From a checkpoint of a small mixture-of-experts model trained on Wikipedia.
Size: 11 layers, width 768, vocabulary 36601.
Experts: 32 experts in each of 11 layers, 2 picks a token, a softmax router, a shared expert of 896 neurons.
Training: a variant of Adam for the experts, 1166M tokens, 8896 steps.
Below are experts of layer 7 (counted from 0) of a mixture-of-experts language model. Rows are named router (the router's row for the expert), up (a neuron's input weights, with its number) and show model dimensions 672-719. Each number is 128 + 24 x the weight over its row's rms, rounded and kept within 0 to 255. Numbers have three digits each.
Before each expert's rows: a language model's description of what the expert responds to. This comes from a sample of Wikipedia text that the model never trained on.

# expert 23
What it handles: Name-internal syllables. Lowercase middle or final syllables of proper names and uncommon words, such as ley, ani, ack in Womack, nes in Wednesday.
router:099144107118116143118128130119132119138142138148148151136149105145114113126134116113149144124136133139131143124138080162096172111140138158104183
up0:117135134134146129092147109129111143138180149113105154140127152153135076092121124122143157082098117157141161129139126159138139104153126150122109
up1:156161107152101139142103156109108089073169124108150136169139137147100131149151093157162151176144113123116129147109114159136077142134114167142109
up2:071137132097114130103169144136146125101125150161119141115147118129143151098110169096145136156149172153124149158124134140094138129085146177102146
up3:101120125124116074134159112131139128151129160153095149100145158148118143139132125095164138070115107137130095150114110132146101103086101114143176
up4:121149081187119125142107166133115135099183133157156166148136116129101102114094105157105113148127188148125120107126118180128114126167134142130067
up5:123120113086088158143117127146155156143118161118133145164164125121089178081129158114113178100139146133118097102122114166101165165133147138119130
up6:105159145094155145130117125128145076098147106105124137148163146164121192137122111124085106148113134105174142142122109159121143134165101075114121
up7:139167116102116141144121122117104155116133125118148142158176144121204128062107111115102116104117087120127156125119139177123121108150126098136142
up8:095132126131143112143127119077133127125114167138111125114096135128166113152100111148126162126110128135132064122167115111134090109147145140093151
up9:125137103141143129145116097119083124129129083115146131119145125142113104137119114127135130129144142115108122163096058125113157123111157177106124
up10:143138146089120140100122140121140136139128123130144111125148141125100131093125122113142144123127094122084128127156097118140166144148152101144153
up11:090125109097112145071132094135127116136119093156117130135137167090088142117151106138110145126129132115200150124118120126142144123079128120117117
up12:120148122146160177126135098137051146117137097139130099176125116158129098143120182137133161107085155135117113147135110098111156157150152140133105
up13:119166102088096122123109161144119104129150122105153102124102154111123140160114098090139140108154116127130120170104136132111127141142134165098136
up14:163150115133131116122125144146144144180117184160128177080133095124149120147111159135141142156136167087152129102096108103120105111117116119143102
up15:153112142086128121148126141116142144141151109122094127122113092130094105137116122100141192112104091154173120153092109144115132128110108121140104
up16:140123125139125085113121108102086080100147122119134144139099108151105149098107126118141128133119149138132135113132114129076143123122120119089084
up17:115140123107124135110144145095109135156141109139148094093137076085167136129100120133109120156163173154115144152202149119125111157126134127117095
up18:172130146144153109121124161119142128131081104173107168151114155107081106133144149069155150124131153142120156120146096185103110098125176158100174
up19:129163103120107136126128135135118102140154102125143116144139129145106107128131110104124170114139134137146164113144139183162134134151163117114164
up20:145168138163119142150123111110142145112140078125091073145148105124122143160122128108116144125148117149125095118147091108144100149150176111151132
up21:146139106179107160150106135136108131142158134154156123114101130118131149109148121092129105128112171154110157102153125117156142138113133116104145
up22:099130096106138150146137123132128127094119132096114151141147133123137136150092157149146157134123104177115152067161159101068117085123098114092140
up23:103122122154119123145144132141129112143121125162135187132148106109097133135126135131134146166155138163089139151135150149155116125144168141116112
up24:096129140107144136172103161116097088137104161138144144150132148130126154142115057112102149131129111164135129122176124177086093122155134100090103
up25:132164087125112120122175098122117146142160091137103095109125181111139096125125109125090139143163135144133104174105128109117159111134157123108157
up26:141125138120128168130115114141108113107140123105083121153078105121098111135118144111128132095098181148152146133148115109123134152110145150157108
up27:122123093104132104151099075141098119116102132112137117130146132151162128110121103118110138112171126140151127118129124127094106123148124141153111
up28:132136121155121104187117125116127136114099146119108136182176108160102126159140124123141109106137128098134135175082113147085146147119134142154142
up29:148130122115141120164152119127106113124091121130139125134152153106141130133123131101151109133094138135144115138124130191163141133138116120094100
up30:127156141122154144067114128155153166158133153153119135114085107089123145096135143108107103160106136141177102088113118152141129126115114125087156
up31:110103145127144138108113096115166093099070082109091190132119140148111139155102119101135124166166095078165138182133133113122142150138123158151131
up32:142127152163111147111126116116121182147088141118096109164128118121139115147162127171115116132141175136102133116176083125133133120157188116139144
up33:119143107077094123126122151149093135138108080090142120143144146130147125122119128140135125123148127138143085168140119122160173104126093177143105
up34:125117089100100127137147113116122075107173126130102151088131126115156081149124144111121119142136165092139155109112130147103110104086143142125146
up35:086166156170111104155107116186124136130131168095145110096134088151108160077136124136150133112154155146076166112127117183174104108126106110151135
up36:114170135156130152125150142111112118125104129107101145089154167133137112134134149104115138113120119104130153114126149148113112128126180104150109
up37:116143116143129130104126153161124115118148143072116113130156119125122090151116153128118117129148129146166091106093090134150141119121143136117144
up38:116139125134100126151141122099092158122109109178100113094149112124133143078128112086119092175111129105130152106143100113121055117136124118167114
up39:167158116130143121175136139156122132138126116084146141121154096154140116116131151121110170144183098117141126119118121140123088133131100110117105

# expert 31
What it handles: Participles and inclusion words. Past participle endings and verbs after a noun, such as -ized, -owed, bought, scored, plus including, over, out, based, like.
router:078143072127137094175102117096093095116143076106144140168130129143120181121129146134173142159157153051109138134192116127130124111140152185107154
up0:122122148146158142134110146129126127120091173095071136131109123110106105146073146110118140130118102184133146112145115158124093138133153150106133
up1:117118141147134112175116118106137098107136113149150097115130109143143141101107121103165161150156133124134147147149144089117102112105109120118125
up2:102122131135160150091122141125142134169111136120144129092174137117119101131119107148104155142092145144145116206185078134123142152140152174164128
up3:125128102120118085150155123101150159127129152090113136127109151150104129095092132104143110126184138145102141135131109162185132155107125183180160
up4:153132107146117102118064126156112169180139137120103134135138102117118107161129117101087109119117133146123125117111124133122197128142087138137085
up5:142107130126120129170127143084123147129144110125114136139112097102137133129111116118148130139078154114128120148104071156123144119137164099148171
up6:136148154155147155140182098120143142101123117124107112052146126156124155095122097103104100158162145121123171151161148129130126124116106133116130
up7:105101128130088173083114174119148095115125097152141101142162130118148166115132096158151153107136156140154136132114144150108104162141162158109159
up8:106133125128142104132103118144104070141102124132145101126116148146099101131116113100116126176155116090096119110139093157136073130149155112149118
up9:120121141102152127120119128166150135121104119116193127167111114102154137156110121143135147129123146108157138113149112122067155149116094157138110
up10:125097132150144071136139185115094125148134151151123146162153114117096138114117121110143124127154161079130116112114134096140067118142162111083143
up11:087152113115147101122118125138113097126132089167061157094109118114085139139085158118134160131135130097130119201122171151113118140118133113141127
up12:145109130151158124146162132132150109130111122138124123114146161127095117113118094119121154146171129146132145136127114091134110112142111063100101
up13:110110126125124141110145164122100109117135124147119144145152086130133139140128120116131110113132087115162114104105132157119078116084128156156133
up14:169152098110142115164077180171144121138140148142166137163112123129148170125101118126151134089147111114130116149120176160098074152093131137137113
up15:128118107163119119156137113145101137128157126140089149119128181156142145129127106136154153180115123106140156161133085095120151166108134139127106
up16:126112131107117111179146078118105154079163145132162111087152144106103108133122127107143116129119140096174107140125098142167128086056125103126128
up17:118099117128140155125136136188094122130110148104117101146109109182101123139122099128162165183113137118127092169116099135140155122133101080101114
up18:087117156147136115104155122132103109127116119113128118092088180117124121119138097126144125162146126105181144133125122076120092137095115120128141
up19:157120141139119163128116095087142097102096117157162173138102108143104110156126125094159190129078146097089132114107105147097085138172124150103117
up20:107114153103116166124110152118117116126106149136127151096115098111127146157126131113126113204153157101116138112113137118112094103133158095121167
up21:130166115158158101171085110115122133133118118142061133147164145131115100074105102100138139140122113091113142090125118107109131109101123113100160
up22:138150156116115133109130155142123135138142101173119177148151111142143109121126122169108145126131146143146095125157133068137140100136171130123102
up23:186191103138144155128147156102112178125125089111142128134133125110092116097148115113115124122106123111149120111114120135096143135134171146123164
up24:143137098110170140131116162094116105130141137099132147141120088172095128086094106086140131132108147112130123143142126163138109117103101123114120
up25:076136068114142117146154109134101127114097139109140119161146138140085124152096110146092120107112167121154160150121167134066094088107167140138099
up26:088111088181201114131119113108139114129131114111107137134149193104152117109153133113118105125113142098154144123093127156137079141162099105093119
up27:138162126116151112155090133116163110138138136130103123127144157152153154113115167147113107136189142144124152141125128116141097120129098156120171
up28:112112132138134099175138129119110126122143151135111121138159145126109183089119150136139147132099113096103132143132153143093151114125134155155124
up29:104118138121140151144105111106070124158177102110177158108129145100156155139125104127133107147155123128135130158086157152179126124087139083048115
up30:148116161107142178129132128118120085130109105181162149143144036116150117137103149119135146162129127111145134118107177129124095139104112111135116
up31:088121082174107098138104133163102154137153149118106126150135091076115126145122131127138104154109115131119136124123135133121144148093111135128149
up32:136135115159100151091123136097130144134139139131096148106133120151115080116123119150138134158100097101145141119127109121117085181115092067145128
up33:107124063145174134126125160114117093109133175128101095123187182146119124119127131115135104133127130101083151130152106161107155149151139193189120
up34:141157146125155119134088094096121081100102089159091159127121165109095116113120151164066074084123119108153111102123136162140103146149149167116134
up35:100129201124113136144119126108104115137139112157094113120149111099172130108113121166149126166161159112147159110108106153129104147074134100075124
up36:133141099119124140141125179107118137102122107117158119124129143101131142120156123124120103119151115080140071106198095108082142144133152095158167
up37:119152130114118102189125139135122115054089090121139181174146164117114098115128137132154143166152122138141129131116125126109084104101131107132087
up38:143098130137177093114117134088146151118103140115127160157107118132156145135120140121106101181125123095119115119122084171139132113138165117124146
up39:102102162134144139130107137130108131152119150127123157146136118117114156124131127159140084149134133104127113122100122151117113180190122143120142

# expert 15
What it handles: Word endings and headings. Final pieces of foreign or unusual names (ro, uro, aine), opening parentheses, and heading or paragraph breaks after section titles.
router:079154143121136174151135130114157124122119098155125119138158100160069116099123137107141140170107130113127124152098127110113105106134138178082101
up0:109166119169093157140136136106135156147103109131149175127137093139148118119121122127138123151104138159094172112124149126112066156151136157106129
up1:091161108114155115123080102140167102163102155087138119154154147134153117143135130116148106134132116127156122140135128092088124128115158125145168
up2:114126138178112135161097148122169124108123075137126091100146133138103145131123145117158098157125149105148090103140155116108144068151132105153092
up3:131171153124104140136108139147137157081156173148117130142133088115144169137122120174148142113116117159143122121127142091094104102110129136105135
up4:120093136140097166168114105113115144105154120145171110149114139118105147155133118171136148104152128109117149133148167116105135142142137124120161
up5:120156127116136142110140124131129128151147109157101169096109122119125160123126144107099145127130126143131120110141149136138155127173128081069120
up6:133157184118150131117111125145112117092041165101126122125136168151111171108135131137147141110116148106142157141104130130141114130121110067154144
up7:132118131101184166162153078114148145159139063098129140136122144173171095095137164147153114154078136115114116134134194176100159155096161149149166
up8:106141112140156136154126166108113127104134138154136126088178119136110084115121146142102116143174149104151102120146141141127084113177125137134115
up9:143176145086117151118122106108158166082143066144129152112079161164092129112124149147129168155137109138130099107135124135168146093115145125131097
up10:154082107179112122128182146134160122133127116173145125103131205187096117112148123156104113108130079132135121159133153128092090103128111170129132
up11:169133131183135119085130123068147145149093144145170128117150136134143099094141095131142110132124161117140098150139128139090119115134117134129139
up12:092150138106140141121137130139164120119123141109116139120133164178103164116147137108128143111116143087124129133108144145108135136141136141133093
up13:108111092130116113143079135150107075119126123127124112131132163094135167124130137148122157142098158109116110150096124119106071138115142091104161
up14:120116118092140134103105160103111151095130109133107134140138113106087112105132098136120155117114145092136177136122135196124112107101096144087117
up15:110112086133099148131126161116124138100108162132092133128098131169092108108145133122117108124140172188154120125144119133087100100137133092134112
up16:154116129133139140126137124147135123164115152149114113128117097132178141107134097132087138130135145151099158108119117133126131154178118134175123
up17:162157069145142127152089168145096131131149158147147112138139091118081136090143140059129145154166150167109148127082113143095108119146120130122100
up18:145173146160104142069142131132088124133167163131122141116117108097147119123125103078125178131140177095130145114104110148131111129132114148107128
up19:128140127128122163159121156127148083154165100142134118149169116142178085142116118138121145100099130113151156132092180147090137159124109142125114
up20:152170122137140152113115111135130136106109081167123121113161093089095093140156162089147100103089120108140195174158106121134120148156099149086137
up21:126140133165147178118125149142073108164153131169116146133187154146158125098137127129134152148129152115106128110127107147137123147136125136075096
up22:126117124122129105168111121098083106134137124146157177136122111191116098128154103083123161155118114154138105083139106152085142117140124134101155
up23:118120141140120132127127145100098127127141139134104162080170119137107129149119131155123157159096120088135138105095110132116142123092155158134153
up24:153110158156122163144144126112128129078097108150134130141146105146092150080111103161116120124124120140137112107136116113117125092116105132145104
up25:116147103116095125134148204145113102127102088139159147145150089125114139148147119139121167155090104108179188133108152161130106122129123146105091
up26:116078162151126124172080132115139126123088122113174140116135175144099119119125127160134099128102135129133097124112132171095126159152164145165144
up27:078132170160117194144067159130114067142108120107125165127123093074124088100120109124144148150148169142126116128112119164112104160146100157063134
up28:089105110113120187116128122121102128116130119149156125140144129125106101162146132120132134130134101120161136105101119135159167120131126170091094
up29:128151093142148143106131163153111171080104126155102138102119146093089114135123080123110132128090092168128099087117108134139152100094126118098135
up30:095117128160140113127125169114087146103170117149124129130159147126106125124126168164132157116076120069109112160097131136165133119119120122117152
up31:167130146157081091110156126145142106110153060156137121128173124114118122101125150150100115076134099094123130183091135142115135135140138134128185
up32:143104144125146134133130167081121082144123136134114137103154109116135140144130101153123137166115123144124147110094124136142123162155134125149137
up33:116191127152120145100107120138153153105146105121120147135158119126140165142105137166117155129096135145110115142117122149109114156162162103125126
up34:093133135103114112118178098162096155109179087139142168123157112119103105073142159126128118165129128142154103132102106118091166122114127156133125
up35:078166099178091158113120125083151129112105166148149157137132193129174154092167117123130108119126146116146152145135111134133144093129127104114141
up36:093126117135127127135113132142112091117138124126082110102115105119055151094161122116166167132118123123082125099123150134111122120116124097110160
up37:141134130173118107105163118105148128161155111142133130186120096137113066154124113097137140139119101113141132109145162122162093113135096088146118
up38:120173144150135091182138172112121155135134131128117117136134111154116097097082096162131176126137112089114161130139105129129094091146169098106161
up39:137123152132081099151109177135152115138123152062103143149198102124151121107129130137114110170127105111172115097143123119099113114098132116105159